Experts of a small language model.
Experts: 32 GeGLU neurons an expert, 8 picks a token, a sigmoid router.
Training: a variant of Muon for the experts, 599M tokens, 4568 steps.
Below are experts of layer 8 (counted from 0) of a mixture-of-experts language model. Rows are named router (the router's row for the expert), down (a neuron's output weights, with its number) and show model dimensions 0-127. Each number is 500 + 25 x the weight over its row's rms, rounded and kept within 0 to 999. Numbers have three digits each.
After each expert's rows: a language model's description of what the expert responds to. This comes from a sample of Wikipedia text that the model never trained on.

# expert 56
router:490535477521486446455473487452473519495499486515462487512460504492519541479496487535500514475515502530472438534535504531450488509516491457522487508508506481479470517501508457507448560487497540503511522530485458474521482548501471462489538474485514492507480497509493506520479516485506500511442480535519514541498480509476530507480520500499514521513496504453528487475472491528506502457515
down0:495487514530516501448453515484491457513493457558503462511498475549524551491492515463497528519521464511519521490487504488477499480546532551515540513524500531502530497479530506529503494499494466498503505500474471474491519535517506534499476501482515480501465512524487525517540528436523505497556529534465506504512484530496515485512555515496508511505512507542494511498503558513513516449500
down1:506529536474514499482528519484504476481501493548546539463489482505510496516493499480463514511491563500533491512512516484452524539487515512505487542477504504487504485481528501465459489486570549527460507460466488480473504554485526489478488492491518484494514522519522465538504498481505521464518496498511487477509547495485509504547483521495496519533450529488478496520491552520467472552499
Headings and punctuation. Heading markers ==, sentence periods and commas, conjunctions like that, because, but, and single capitals such as H, N.

# expert 25
router:474498494491470489474427486473462541484506481488463500498491477502518506498519459522477489464550511496502460494551519494484540473508518470532464504494495487478476511500515463501487533534483538531491491555465510477504485532536474493499525482439493481512480521490487500523497516498502550458467486507497529555469495498493561499508513498532523529510516497465552512497487520505525524481517
down0:497471486500496500456488483504501505484506498511491465492499501518527552514494455567476503477512505546483443455506519514477520526483503453468506485515481544510517506477467505490507492462470449532496469469524493496508543494517490510474527499534522526516483512485507505522502492509496483509490498482580519427497505482529513482522473523522486466493485477508536525452453499482504485508456
down1:527505514504483453481542542501533510492470481464488478527484533511488520487533535485483475478496450491503515506494476497536510514527499498495500484503484511556489474457486506519536465492518503490443524491503489484505538515510556477507520493503432497505515481497465543503554528470525504488547440478497510492456502473518528494504469503470505515484471472541503486549534500501522467505483
Capital letters in acronyms. Single capital letters inside acronyms, codes and designations, such as IUCN, ISIN, PNH, "US 59", coordinate N, TF 58.

# expert 62
router:509502484476459464466467496459473513534558491498449521499474467470547532500519463524485499493532543530483502523540511482471519513537525510502492530503550459517476501516515470481477505490533499528502490517461521484497518523521480484517516477493524490536450501518479530534532516492493515504490484516487537519465484493500531505497548515538525536511530456501519502484493490503494545440501
down0:514511495506505499515488467494502473502498514479476524526509475502483429504482564494496453470469520489467464554489486519477517498469523451519477488524534464504526481464494518490519495540497488509486505507468497504488492522473464485495487475536515524519496534511528482476446530512503540537493501526495496505511489507505494468479481504498463582534491460489558531458489495462490489519494
down1:484503519501542473522503493523482478545467483525482506526485504486463495518494535454499509498529528488504530513541477509494525465513471492508472482491510515498500501487503533545495503482485488473502476472580514528496480458486519526477517487482487531475476458533522503494501528497500546554513499527537514517514492411493521502524524529530467522463528512509488500475497505457514549482533
Infobox field capitals. Capital letters starting field labels or codes in infoboxes and lists, such as Garrison, Government, Motto, UTC, CAS.

# expert 19
router:480515481516491492506457499472463508514518521500503530502490518537499525490497484495503482477543559485488475450478517516520486515559489509538493561511524493488518476463488520464491513462542537478526496502496490443530476473535507487525535502511524506515473518480491498516531496514494523500488507512498523500456473517440536517453518498528525509515573510453494491492479517503519519454520
down1:510500493474476469520522493508466509513491548515489561475486510484488546485508478495462503510546520506581509516526477512494477469526541498499503489516502547466572527475501490503473507467471546487507494455483462474490527459484489494524534484514493503473455485510502463459495466474507527537516504513525527478482486502532480502509462505515467467479504506531464505481496491477481510474506
down2:481485511464505511483506518537486477518462498527513464484551492452494496527502504546506507523457491504510444477533495458468515501472499499477513481508562506494453516495488533558521505500509534509495491513494489505473535511490462505489485467469498524472514547492479526517484492530489511492498510512500481549519492488437480501471481486484493463475428478513514501473491530504449515536530
Short Latin-like syllables. Word-initial syllables such as ne, con, La, No, Le, Lo, often starting words like need, novel, contract, or Romance-language names.

# expert 15
router:465507510500476472464434516458486535478481487480495520484462510468511527480530477515476498466515542531494458457527494486505476495505522493552449542508492528485447513511526493495517533501492572542490507520497488475508510508564488472493502469496487476528478504494475497530483518510520528491461503511513525513477481499495537495493516525539522511531506482464541483500465514519533521483520
down0:511454481474487467530494524459496504525472534488478493518520525490507537496479528459488471482487516515473548474521502501545490474454502510553528482478471520459539528535524489494523495539507532484499480515536519532536515474498504473517566528496521488528520519528494518521508529518473515488503515432529504519538483544519458494498481501468482509535539482506496524495499476517528500492485
down1:493472512505535515540452480491459468471522507489507458491498478474494520472495464505488497515498487490472457470505514491482465508546488531497534467523458539484489534530484495502542463466493484528506479472491455511496470484486430476510506483537560518479501506502466470509490496482565455537535463499530508507535494499535510505523511471498510518500516476487519505491469516498533514501530
Table dashes, capitals. Dashes, zeros and single capital letters in chart tables, sports statistics and codes separated by pipes or semicolons: —, USA, ENG.

# expert 11
router:518554455524462453481501509489498477503507484501458488481485497480500526512498440513514478466501517488465508520492544507469495518520482465491486535462505483490504532536515479494514536482526507481503521515474477504544503496539507489507564477492489464508490519494500553520530516538489536487468484480505520522523479543453495464454528511510504490543540470477517506501459482518515527453484
down0:529543443522520517492508512511472478563473498498488554528514501502495503480484522528499519467504475489499528525507509530524484512441504551505540484518477484500518503483512519542521494481526512482514515513518538520492511462498446540475523512524514522493492518532526508563533505510493508526541516495473444479481477517527516487534516516449518472519475481514539513518493549514493471512487
down1:506470495481506502473487498493481540532499467531480493500523500485499529517491484529504493462495451521501477500525487496452498519493492488543541545499461549503488496481493514451556522492485493491471532506471442506511549536467511527503512511477513486442530537519510511523527482516522533513505516510539513527505561517498460539544530495500489545504502477516485517468488492538503517537508
Space before compound noun. A bare space token after a modifier or article, before the head noun of a phrase, as in Lowest pressure, radio network, Bench press.

# expert 16
router:501528488486442502519467508486447500510557519481507465446509456471491535472484462497520509502487502503466504499491529510470513503506481440510468546485525478536508503515503494488512541504541494509451482533474495444507513469519496468530488522525487496505484497510502521562513503514504495511508471477536550501500515512483493543492528508538505489493529492456511440469473507517506510471520
down0:477492484481490450480455493565480524496469505519495500448500474525477550521471443513507489514519493490521478482503495475539514516549496522506495558449493483490522515483481484522484467501451513502529524500489488542518525524458504540475537498437500461498507530494483527521475518484467460486518504500523462500464532499495520499490512516506487488501474525506491520487498523502536554484503
down1:528512495491489539521519525499500502517503482500510483484499515487516525541473490473495526508525515514478489472471456484527497520527488474449472492519465556515532498498467442546523493463468448492492494539514510526552518503524517549500488526512514479491527478474500530499450514511481485515495463523515493475491515520482521508472509528494498475434520500471497479489428498535525507536533
Early vowel syllables. Second-position pieces like ar, en, er right after a word's first letters, such as Buch-ar-est, e-ar-ned, eight-en-gined, Bel-ar-usian.

# expert 44
router:502542457483500475500482503466453510534497513469492486493459496496463513532496487518505473501503507508466504504570497502469517514519539503538456503486525500510482502458483467465503522470505488519476535509484481474525503490551469477496537465475523449493493513540465545541553500522487505492475499470535547525489481488447542510462515534507506522493498452500521501493494498476490486486491
down0:486513490533500487485500470492506498508502496522514478511517513510468482513489473524514489514523453451472482495475511523516509560477485525510516472511544463510501497507478512542511511506485496439485510482490520523507480532496523521454508554515516483483541505520499520522506514516532529515492511449488489451549481476557481480509526470439517510524498536571519467502517493490493465527451
down1:508481469495472468473511554524485496467515532476504515530459471462526484515459527518549487520472530478532513512468475517502501509485486477508502541510504482505497514485498493516474481454539523486466511535567502550505497504486503489504478505544538493506548473526477477483490444521568490509505500487500525481471469526538513539468483516498487476517484543462521503500478515515482501511491
Line breaks in lists. Line breaks ending infobox fields, list items, table rows and headings, e.g. after "members: 9" or a table row.

# expert 4
router:494546461546467479514466513483461507516558493477495514482474492511528503512493420549523489504499509526482477451483524487464558504514496472519441529488501515497496498518488496500531539514540511507453504535479484465520506519519470463524525468486506522501479497520472533506499499538495522507500490499484514524469479514505533543491534490497537476524541503491508499486496465509543507501465
down0:489506515551516495492497483476493468528479474461512516449532496490487489471488511530512507570551493497490558517490478512504506524512480529470481492515515539535490494467493467505503501506488469495512542507529531487440545520498554498505503506503504522501485514519533543533479488498520475519515512512472510484499442490464494484498495471517506505458459497467490551518521521531532529444509
down1:544544511452506516498479520481525463518470487478540480503511473478519548490546522480475523478564510506547523512545509506529524470515500471451507506513491474470522512491496509486549501454545494488477508506481474515448493511482505497510516513488520512525504502526530520467486476510472444527486474468527529519474455515479513512501519494526458491489529510503466474514471466511517498527476
Descriptive word endings. Word-final pieces completing adjectives and nouns of colour, size and matter, in species or technical descriptions, such as ol-ive, pa-ler, yel-low, pro-ton.

# expert 48
router:482506475494505505428496513454486529512497492504488521472459502510540527464468464514508445482516538520457468465490517509473509487511484475526488544451552522523479492475479454492486521447480507487486515526480499506507507494528481448509526498449499446511492493523507492513484531513533543500478458508478485499466533513479517526507531482535490488531536472487535499488494507514522508493507
down3:505509509486514551518517478484521529477517497513518519504492514465525507489449497540497532503542525521477514478492508491528474516473462514488483515489474496509466533474487484487531500416489461558525492522492493539497494491486467503474521459551482498475475505537481526472459518510503477529444490541475530492546517488484529457494495498516531524483506486484487549478496520528472485524480
down4:513504507479472462495536514525492475508493543515512523470491534523492457479553540510466482477489494514512469521456499493530486499534544478497541481488489494483464481521477531514490516484513506511488501516483499503511504475520513480474540539499481492518479510546522487522559496487549462478509544464479496494462456530513514491500516522494573482513467471522543542490514496483507500443499
Coordinating commas, and. Commas, and, semicolons and or that join list items or clauses, especially commas between country or place names: Greece, Italy, Japan.

# expert 6
router:502518475530487460441482503485439542489536508501455497510464478516509549489469485516491480504486539535457484491513517504485524518514541523509465527450509465499463536486481476497503509490514560522505519539516500522462498531541495464502559480482490517499486547491487536520490473550483533490497507519480526496489456490498539482485528525481496497507529510485524494515482528505498525492490
down0:527561533504507526517490525527481495493482475487486476466528482523519478496478484501468498508507488460472516470476496440518475494476485509514506523545473484458509488512528487480517493510478517443486467508455477544500531488488432510472470461454550533500480493473526515494487477515521562491496525533489504505480544485507515491497501516536473518510526507518502454505526484502518466488532
down1:479547507516499475487493489536505501505518486480489483523487504500498530482523543503517500464514515527480500535521505509502476491472503514524471501485489501546484523516516583542530477498470541452533488516514501530510490544459531482502518482507486488487512517497551543530464531516520487523547494489461490546422474521486495487495530491496524525526530483522501520484508474508472445486485
LaTeX math markup. Backslashes, braces, dollar signs, underscores and carets in inline math formulas, such as \frac, \mathbb{, $\eta$, _{.

# expert 60
router:505521505512449510522479492477467467537496501487475507466499449476483504480489471505518491513502526476444480522484511443488541488508476491519508539461524483521495515506467499510509491481545509516451536569486501452451508489524521476531506490514507489492479494544524517523511508514501566515502483497502518513495518524506540514497528518515514502536554487495553483498504529544490537469504
down0:484477501536465467464480488537539507535499487500502487475523554486528512494488485502495454463497481469499488497508498512503515496493510525526490521511424479495466491499463457511517471530489503466480531437481544470502507487506485504523539515514485488485473446498486477492498491495537475470464495507458514479534464486513473447554507498474446503518470487505485494479501488501460465480482
down1:495543513523465545477546533524512526500470480505473500509477533488493490523500526554522513522474529504495488492482503530520495528498497515501487496520504512507483501505540439517505432496442485522508482494490439522506493543496501514445530475503525480496479517485510527506440502492484450467559540521530484525517533491476477497505528505494528513473505525489475486468509534497514460496496
Ar and al pieces. Word pieces ar and al and words starting Mar, Ar, Bar, Star, Val, as in Blackstar, Pillar, Special, Malcolm, Ballarat.

# expert 3
router:496503466520476499512488551488489508485532524538483528469511487522502503485524474537462473451526519496445507477498548479449508506515505500534494507479510477502481517489477489504454504511492506513497539569462477495491504532497471442516533494484545463511467529547450541530476509511494525491491479485517494489488540500473504534486496507518495490501522491446521450472472517514518519489482
down0:492511537483513461523497508516477507498478479430492525497449480480509523514441507530522467480533544554536518477514515470530488500481517476498438491465487529490510501495500522490495480517498535466521522481522477499483484474515511496527500511468504513533522489474547473564494513468459488479496539498455525463506496490482469512530509532497486502529503560513474482503506494526470498512522
down1:518542488463463466514465513499497502482506507486536491497491492502459508536522518508517522472495506534534498472513533547497483530452489521481466534526500513490502482538458459476489512488507509477472518422513547516508497500512518499513533489495490482477462508461536496507537479486480517521502531557524464502471488467456501517509466477521498493479439509515500489511530511459481460535511
Derivational and inflectional suffixes. Word-final suffix pieces completing a longer word, often before to, in or by, such as -ed, -ing, -ation, -ious.

# expert 59
router:518555473537506463504472530510492508527515524497503502521463525487490498487477461522493505457532531498495523494496501525490505505505505500478492501489535491467471519540479494524521563484535555495491514568471480455493530496488518500553537493460543496537504533523458520510484487535496486486494508509526546543479508481462494489467474482519509495473518491503517484520454519499557525512493
down0:506486457527533529464526504516485533493541525505527487484496495463468517508512488518483498517497526484476481455497489489515504491454562519469521489534488501518519410508500504456497532502509504437479538501506509469493513472519481469516481519484483494493512543509492466565505512508531502495535499568490485499514529492493491492484452511481498521548501502466505492480461538482484502498519
down1:462524525505481527487518549496501471547461494511462486463516513525560490507478485539493523470495529526483543522508466471501473488501518514536522507541516522505497513486512510494498476491497511557523515485447471522486496486507499517424535529491529528536508499508479530536530498492484483501529482473490493560490504521529484462522512535500512503486489529532481546486466520515517539491505
Inner e-ending pieces. Word-middle or final pieces ending in e, like che, ge, be, de, in branches, trenches, albeit, Teen Age, and self or ward.

# expert 13
router:510535505547504489474481531528478505525525497484447507465510475481511550471506481517478458479514533538491522489531520481514531506461529464531462532473517473491490528524527478495461488505533552518478507495461474489481478485530489490511529465463515495562530500511479547478511498509495515494496502452517498545476468514508514470510508508511473489490546494486530486532468550525525517495505
down0:498499460484480535462484487493496476502539467525493506502486525522511455459463544510463462514487525513515496488455515531489508494501522520502536502477470461490533506533458474489522488466526481512515506530486487485525506502456479464523504537461495482482503459502521548510459487519459539494480488517516474527482487499454460481468522539549516513539500523502554493536499491516520475529496
down1:521501536547549455496474497454478498491494473505490510545524480523486493476482500511533513508499476527458501503518515497542475514565535495484518522482500514520509505505487499481469528518483496491501505561485504497542476488494468521517499514475485553484541497485523510550516543461488477535510492559523482542502508533486522526453467499483462516475520484529498472470480501488500489499552
Non-Latin script bytes. Byte pieces of Chinese, Japanese, Korean, Bengali and Greek characters in names and titles, often inside tables; also some apostrophes.

# expert 46
router:485514499475507453468522529500448504508510542512480516489505500494511508474470462488493493509517478507494508455491485505466512508522478457519514496470554487489493496522484506487488530490535495548465483553428508489519464506527528512509522479520523481522516506515465523510513515478508530489488496529542536511474516490472535517436548549515499514520540489469512509503468537515512501445536
down0:486473526491481508543505510513522478490512530532513500522492508516507463426569515487487507506492496461482483481494489536463496505528459470505562500477524499476551471516477521499495490485518436494515498494503474553521490493471524502504513479517481493502479473525505531514548474510522496532551495492488505474488504481490497480437492555512556527492517488482540517506484475494492515503534
down1:500505499512550498541536498531489499473533533493481486487521457453465485501534523494510512472548524483507497471536501470511516460506457504525484483484456495502490519493494499490516509468478516476482518492524496484459559512501483505508496439513552510571470557475481486504478461480464497511503514538470445503529499504485502512522503505498497492515512503456502500494505529483499477462552
Locative prepositions. Prepositions of place and time, mainly in, at, on, during, along, often starting a sentence, such as In January 1982, speak at.

# expert 10
router:488503492512447455504519530465491506543520543515485508475461487499516514518494475510522493507462468521496493495543569515508482505525497515503493548492539512486478506535464485458510541495495516479433532550459487468536508496530491483507550509465557494521482519508468497522518498479481501484494473497529526511476505548488520494487489501520490483501504526481521454500503539513552506503484
down0:533496502503510496502531492478477506518488456469495519471486472502520498476494492476508501543532464551510514476511508473495508524479484514470508526567483475527531515507461482458475533467523541458508543477516511523509515482494493485439517519504520490531516497495513478455493456460483541533492507495538510492512493493518539539467510486478478490460508495467501521491414530492483517502517
down1:467515488505484487518475482516479486483490455492545511475504518514490539487506531491484522496504489547505507490538488510491502493496511490505540486521523475496551517524496555504589502494518475525455497502486485494472515506475536501464505502519514449521479514514486506534570500437503479492487534472529493486499539519510504518555479520494499487501471497491487517504506524534450454447484
Foreign name syllables. Middle and final syllables of foreign place names and proper nouns, often Latin-like, such as Transylvan-ia, Burk-ina, San Bernard-in-o, Imming-ham.

# expert 38
router:515537515509461503492499523466477491531521536520512501515457511487542555515505452494524466471529526516480497507563540484512503511518454458507475527468539491483495538483478505521468539490490493500462520556458471497500510488521517487524529440483505491503505525508474521489497477459497515501480527506524536500484486533470505536522478492515509520475523467506538457457500530505500521485520
down0:468528509485499478468528491492493560494503501483492471507518496549495489441443477512509510495484534498485517463497518523483509497474475508485529562455472508486487512536522511506493500512491513496505479521490508490442532495483479549491506512458489544495474510500483489506449497505443518480525554482491521500426481480473490502485496513485511521490501502452502503508500527477531536501437
down1:502532478532517491478493528494529480496466513527548498523475503518458520537509510462511496521472549514516505495493506525506512554463491502492493477518487521479470554488505548529465522486502467514494513467501500486485524486511516456534541419525496487518518502479507486526479486519480486479526496529452473532516535513492485431493493509503462543518491517496502467547493482516469491498532
Name ending syllables. Final or late syllables of foreign names, places and teams, such as Maccabi, Hapoel, Tamil, -ville, -ton, -ham.

# expert 49
router:506524469517516468483482522535452499524531518508510533454470530479516504532476488533502504469514537515455484491492535528520457506554494492486503522418509524485471515478497471512482512473512535463507524532459483507489515485505497456491517515469539475542497529519456501524546515497484538487466492525482486532483514492488509502466506503515497537555511482475517482534514502520526492509473
down2:466510500501518536509525476483527478479537490509452502481520503514481478498528500544495492522471520485505516507497480462463491548454542519480491522490507494516501526515491497509513488524511522498465509484480508488481536506494517459445527452468518551521572488551501439453532535473472483511511531526505518463495486456468495518495513504512493462482513545499514535469483522492518495505491
down3:532472464512477493476459492521531457500506483529521515524525465497515493494547533502480511493545501522474493471546504506491455511539531476470471475501469521525490516527518474497459473490540507470490525473453522469513509483493503467473498481493534471487508504529493517526521516475467454521521492467487448484479507468513531503549472539483476524453479504506448480474504535496492516521488
Final syllables of names. Closing syllables of names and nouns, especially ce in Diocese, Prince, plus endings like Barce-lo-na, ac-co-unting, admi-ral.

# expert 9
router:517523464506474484507504536479463488507518517522488514454478507522530471490495493542489512455515503515497494476503530482477511526546502493481464538487545485510460516498486511494503533501485528561493505528485487494500478547517476471508566468498511479537484537532498543515506531476492537493493490496555503511441499475489542524509511495491526497553512495456506480514471545510493502486554
down0:523513490503520536520488562497478471445478506526482500488520509519492509488495560471450497524486482513489495494516470506536462484479484472505485468465501502496474524496489457480482500507492495532464509500505516571537503501512468514492465478510560456480510510502463502473508559518543500463492468486541523487502461485499500526466486479477487528509506481501505542539543490503494515542478
down1:517489531494506530490563485539548472503517516501484475524539500471545481508494528512472500482526492459504470504467573491470515532533529528486477515487508485485465513509484491515520494484455520520471447513485520507487505499551484535514484477535523537527478485524501492489479523500524499487491483493540514487525461496483472493505479496532501469475575526515516465469455484496526492517503
Past participle endings. Past participles and past-tense verbs, usually full words or final pieces, followed by by, to or the: released, built, donated.

# expert 57
router:473546480483508435455477544478486496530507511484506496470486508493510519479492472478475455485528500519484497480518512537473528513518490452497503491480521508496453533492468493512483520527501516533469487578480513499496482457528497522513539515472537474550507498471508564525527493516528523495496457528515494500503500510494519506471500485494488538507496479474533505469453541516527508459516
down0:476500543470496511499485576524515519481547575477480520492536455509518531480498495496540483507447493468518481504511518542482473470502529498523482530466513470471495517460482500514469476498498480534527470520519536526494478467493488495520481484517492507500478468478518530518475516530486475501531497503452489528496518522483506546501529471500488537513475490518475544486519475455499476526500
down1:517513491494470496519511487474488494471533518531460521495498489483494511580515522480504538489520491540516481480476479508481468521502504508475514523505495474508523499500473513566478543485524496497431478560510507517508471467509463507482470499433502537467500460504527495516510509512507450517517508478489521441514549494491449467514527477512512491534521473504492514488519478508475495481522
Prepositions after nouns. Prepositions following a noun, mostly of, in, for, from, at, by, during, in titles like Duke of Argyll, War of 1812.

# expert 58
router:487490515502500473487506534487474512530520451486458484496492507497534566470481488511506485475509519523486523463538525497510520530536463464524502516488509510490500544541499476447511521460527555484511489525480492526481477494528518500514551479431518478534486505495491514543487516534514477489477499510522517486499515528504510494506517491492506506475512446469535449498478495509520527428502
down1:502497427499499472490530528495548492504512505515539506476566484483519486475504478457528493465482510484499489514475531497474531513471490474479537488520509514523497492489479548471575532483520535492483455476541506494513500507471514475490542444506486472490486486540493478487504510508494500525519532484485487472484511519512492495506470475501511512489472531438511486514470506468557528513521
down2:477478489489472513511497528513490503497504515496505476530472502529468505505504485532495445528492446485498488482492511459502497532509501471484556553505510466506550502436466496509540503485459496518499518501492514449479538499472499496510506513502472500468537505507476506531513521507447536510552490496519514497504464499510524494501547515504490512508485529524528487528533474541571521495437
Table cell separators. Pipe characters between table cells, also semicolons and colons, in sports statistics, election results and listings, such as Doubles | men.

# expert 7
router:493537485531477486477479535486491531513538491477506519519494464508538502469487478494527509508560543505494518484522509493478513531503501484503471501480561490495486505502444512461514526464549522518509535563487483435539516497502525498516541513498536500558471482482467508498534499536503487501494453503505501515495482476467520487453547506501543516511519489502509474525469475500488525481509
down1:486497500481506522476529517525540468516474481503495444481527509465469502515451493509472487481538479493502471477516494490473485475499524539525496511505527488522524521515493562538548487437446497533536540496414511510479500493494504504489518491489487491482523527517479521495520511510486467515472505508453504527529515448515467530499534495486518455495517482475537498498508532486507527520516
down2:522495480460503468525519471486505501549471469548559453517488457504496485517488497483482551516515512466485487534493475471515536485501492529517504458511502521524462500533465477518515503492516508547514550549502472548481556473492533532524553499496504510474491499491500470494495481483533517480478498523475497496505520535437453493508504490531515486532527462525513499500505498508494505488481
Vowel after initial consonant. Second piece of a word, usually a vowel or short syllable after a first consonant, such as L-e-ft, j-e-opardy, Lo-st, Ju-.

# expert 54
router:504523486521479494479517521494454491533530550498503507472459524459512513494500465518507480468507529508484486470539574491516502506509469464522474548473534537467462524490466489521501535491475542504459528537481488484499462514516508487508511485470549524553509525490503502536504475513491533465471492514525526501455494530495493507498488509517507504497543483463546472487484503527523537518481
down2:460519449523560504448474514501508513545472519435486478519501530498499483494495537466506493465466485522467520524499508456551538457519497489489523504458465508477534475481505475521491491484496543529476500478457512498515467500468494495526530481501495502515499547489492524512473507507522502519502498532551533476529480506520471512508524490468518504511494493489481514503479538507455500453538
down3:486493513528568506531533514498477481523514476515461511468495457480451489460489525486504504484514436515481526498455496473478514505529506521470459493518490478535485492453547489480509543503520488475532553484516522494491499482518496498470477512468482529532519531490509492454518478509467484548484491500491510481502471463519504477478493493525524497485496480439540476506528507450486494506537
Personal name endings. Final pieces of personal surnames and given names, often Slavic or Spanish, like -ch, -va, -ki, -son, -ley: Nemirovich, Rodriguez.

# expert 27
router:487501506511508505481469500463483522506518479484504501510490463514542546495451488515509446487530518513481468484501492520457524527506442472532497510482539513510520514474479475472487495508546505493484533501471462470459517504505478478519500468524505507503470537518448543507525449507500504507464473495502518514504479525479540529450514516534479504525498514430516466459478484508507538475479
down0:487472481444522464461477468499504495516483535507486519495494504515441471462498483501502442527495507539481450504518474475508530504483501448463525486509541475519427481532478490490516471508496505488532504469512553509463464500498493519497502459523506570530484495485532508453476508501493482453497544496496482507510481505480516469496506531512520502519536469520499492506538501504490505495500
down1:475507480516505518529522472540482502554503561525530488516437514506496495481472515461546445501482514526504493496545468530479516536492515523502520519515546492499489543474523526519497483455513569490496470486505516534497504451497525476462490485500479514506515472451515477513507503481474510497469503506496493515517468507481500492459462468514473495507507511502452506520484455527485460523491
Name-initial syllables. First syllable pieces of proper names and place names after commas or of, such as Bra, Du, E, Lu, Ber.

# expert 63
router:495515452483503483480503492512492518513513531486469491470486462500506533452500493564489502417554537522471468482576494470479510512480496466490467536508543518503495527533484490464475526475525514492468505524471498508511514476479491492513547533489504466505473493506493532526496514519491523527507481530493531505491484504470519531484519502498502525509537492463513473456503501516525493447517
down0:523460493534534508470447513480495502439500547560513517519523515494496477504504477490489516545462485497521503456477504533536500497497496491521467499500509503508508474549492492504524491518510502493535518455530493476520489491460480502496470510541495553469511531474473513465498512479488499511517475451514459515531499497492510516510488491535476472513512499569508509549529512515538562485515
down1:512446523489522506492490478500501494538472458484524532531519492470482492492483518518490507463469447472471476432486486508513546500494500498484527497567496459462461490491528495504508541501539527502461461534515511499496485470482501481561500561509506490498503485463463513450469496487496517495511525509494467501545513507502490457506480511509520499515497530514479467520474519526543494516493
Word-initial consonant clusters. Opening consonant pieces of lowercase verbs and nouns, such as st, sp, tr, gr, f, in gr-aduated, tr-ying, sp-ace.

# expert 29
router:496527495512494483489525502477456517499503510509480510460466522455503523495478481521520481462528493482475465472496559498517511505537477449526501530467517523482473534515504491480468556521517513500446523516479466485511521507500525460534485488459509525524494525549499491487488481555529516480491505520529559510484495540472543479461504504503501519501521468480531470469481492513513556504505
down2:519512492487525467480452469485487519524509487533526485521465497482492504520527502477492494478528531463462459471510498444483503493520524523497521485477484560505488463471508515523528496527522508496499476455521484505467443498500515515523550480509540511499501478508483477521534483464493487490461491449479468541501513530455473503430468478504501511503522527547490509454492500480485518486525
down3:522506531516439501480477489500502479497531529483524527525481513490461509498512491499459447534517504496519520547471500558493537513472500494536505513497495549517536553501529502510517464477530461480499500511507501459502466517481492461502528536464501516475502507468520513495482451505528486510483525473526496483518541518540517480485508496554476509465483489485469467519490538474470521486447
Surname endings. Final pieces of personal surnames, often in lists and tables, such as Harke-s, K-ell-y, John-s-ton, Birkbe-ck.

# expert 41
router:513532449483494502511493506501462509481538515509440521476466460537520495477484510562488473443537531532488492514561496481470545487524490479500499510507519514495493553533469465524517508510516507480474499527507500504531504491490510450524525507489501465491476474563512522536509519527489528499510470522485548506510474489462527532479501500511502515524506489488531465485503491511516534453509
down0:523485528496480504494434463535514467509479511461519503498529506504486490490490477439481516484546545487495511486512505490504489478507478496492556476520481507510519514509494509513512554541542509529524495522553515509513474541518558513533518537491518506530498462487557496447509501504482474480480504504470473459514472500477527513457512471499523466543505472530511507487473490517496463490480
down1:488513503517479500512477530525475568514494485487468509506492513562470509491516532495504516497536454554477513528532495462520520491525487501512502543521523468523469486532526486496509476527497476439493461492461519523461512468514523522508510524545477482511519483526546483504485491531462508519518477437501458451495505508531531461483496502470506509528522492483526495505486482500452493496508
f, sp, ent pieces. Word-initial or inner pieces like f, F, sp, ent, ff starting words, as in gunfire, five, specifically, sentenced, twenty.

# expert 14
router:485537452495467473481493501487480492539501509539456512468493521471503560508493493494491489474508520521454471480505517471486519500518465484511511539519522481513487551518478451482489520464518507504515508502483493476526506534534477495548541510468489490537485544509492522515505502534519540497470461485492559523476481520475508463462497513477492512532538480457520501529463524521508501448497
down1:483480465524512521536497507477439508519504468487491504473495475535524466504500502500454500488491477521463480480507474480494478493497532521531516479519497474532493494477534521528480497477479526539471522533475497490473491547513474497467517512470546499509494530523488480462465531456513498516545445529508485446491488495495511554567526484535474519499482495507477497472523530510493459466513
down2:509492530495521563485541487511474514487535491508496521479498434530544473508500504508500492520471491483469453476518529537496495475518513495503518557467459514502503469527492476546485528507511510518476473494509527493522497542476480499511498514498429519513477512500490504530492467492502509472535510515541484492517573519518515518494532511514558490522554506504494488524501445524520484511483
Blank space tokens. Lone space tokens, mostly empty cells in wiki tables such as election results, and sometimes a space before a word in prose.

# expert 12
router:482508510509498491440461519484473527509485460502481514508490501501536572476457481508499476503520527529474485454506561512509527474513492481533484517440519522500498513500486474459484522479517535491490513526484505542514496506539491497513521479445515476538509491501490535528519510509523525489456498507484511522514542549497560528495523494521490524496548472453512497494490483516505477461511
down2:503498478522523479504513483551502494489506507457475511488490523528493506475468504466481546478507446529518507499499534515489476483545509511523515504491558523488478500523486481495514479497516507533485536496499470499487513472458484520484529485489489473485561524514469506477504541482485540475503529504539556458474460511529508529520517521502501496480479531537584517503519525469522448498494
down3:507496511537532522486502527528457496513464498455456520503550491515479516509561525480520455498469493440522495453514490512504478492491498512458532477513509553539531491505557527496481510514460515572520498479483507524495513512493495506511514479451506520503485517452489485508527549492461511517495506504484494498514488453487500497494489474472476493495485499548495479501508499503477499440530
List and table separators. Semicolons, table bars, colons, commas and dashes separating short items in tables, credits and stat lists, like CD; CD+DVD.

# expert 36
router:495504491515496513502485520440491516547520506494475535501431486494491543495467472515506482526469520529491488511526527500506492509492485488512445521481553506485474528478529445490486528503498553515488524497503467482495448499540507433511530501491506487495488470537499517527530500544485505463488500485481502549497483478500520499474498513512512474506508494495502461471465529486552526437508
down0:485525522498471475467477482500484495504477526473510530504482542506524472498516494504523457509549491521505447482476542510511532489494465491535499521507484501533469504495559491499505485484502459514462486505517509490477470484521533507523515475517522503458486508495525449495489514423490533494497495504505509523436525548473514476495474550473486461552509459545501491480493454507507493507507
down1:489517473515510487522466485524477480507499471489492461471480490488506544505501502489458474552494494499506493510466513527506486437498539501476445461515504503495477488502493522474466504532496531497518501472530503473459467460432513511495551508477463489503472488530464492506550502494501509528527491461522499508492468454485508492468496517481515492526461523479471559517456483501536486462478
Z, u, Asian names. Letters z, u, i and an inside names and words, often Philippine, Chinese or Greek: Quezon, Latin, Beijing, Papazoglou, magazine.

# expert 53
router:506525524504485482477481519451492494512508469443460513518468500500519534458459485531523455491500556549492496470507501524474521517532458492489512532505514509490494518510508466473480507478542530512487529497489473501494555522510495470552524494500505497535443524517474530509572492496502491493454487507536506498463486505506486500483550511515491504493515514489530471477495522507536534457482
down1:546500477509486487529522512430473475516484535488563478470527496483480498476463511506458515510463493475472493467507484478508498512466505500527452496523505547550492530493495529510498518478464515507529506516532488494490452518480513510489492501493512472546517480502498469505490515493471516507513526532548526518455521496515517453525504534504463514517483504471463519482503436552478509490472
down2:523556522453465532486491496465465521533521494486501533506490523485483497467484546490455492446495492529508459459532482488498547476517495511511491497493490513499493529462474480524491524470492518538498518503510473536462502495441476511511476546505508538517515507481484471479493505533517489478487489513504486517449499470518498510486443504548456515499484471511509517517479557482453522482514
Place-name first pieces. Opening pieces of place and proper names after of, in or commas, such as Ro(ad), South(ern), Port, and min of minute.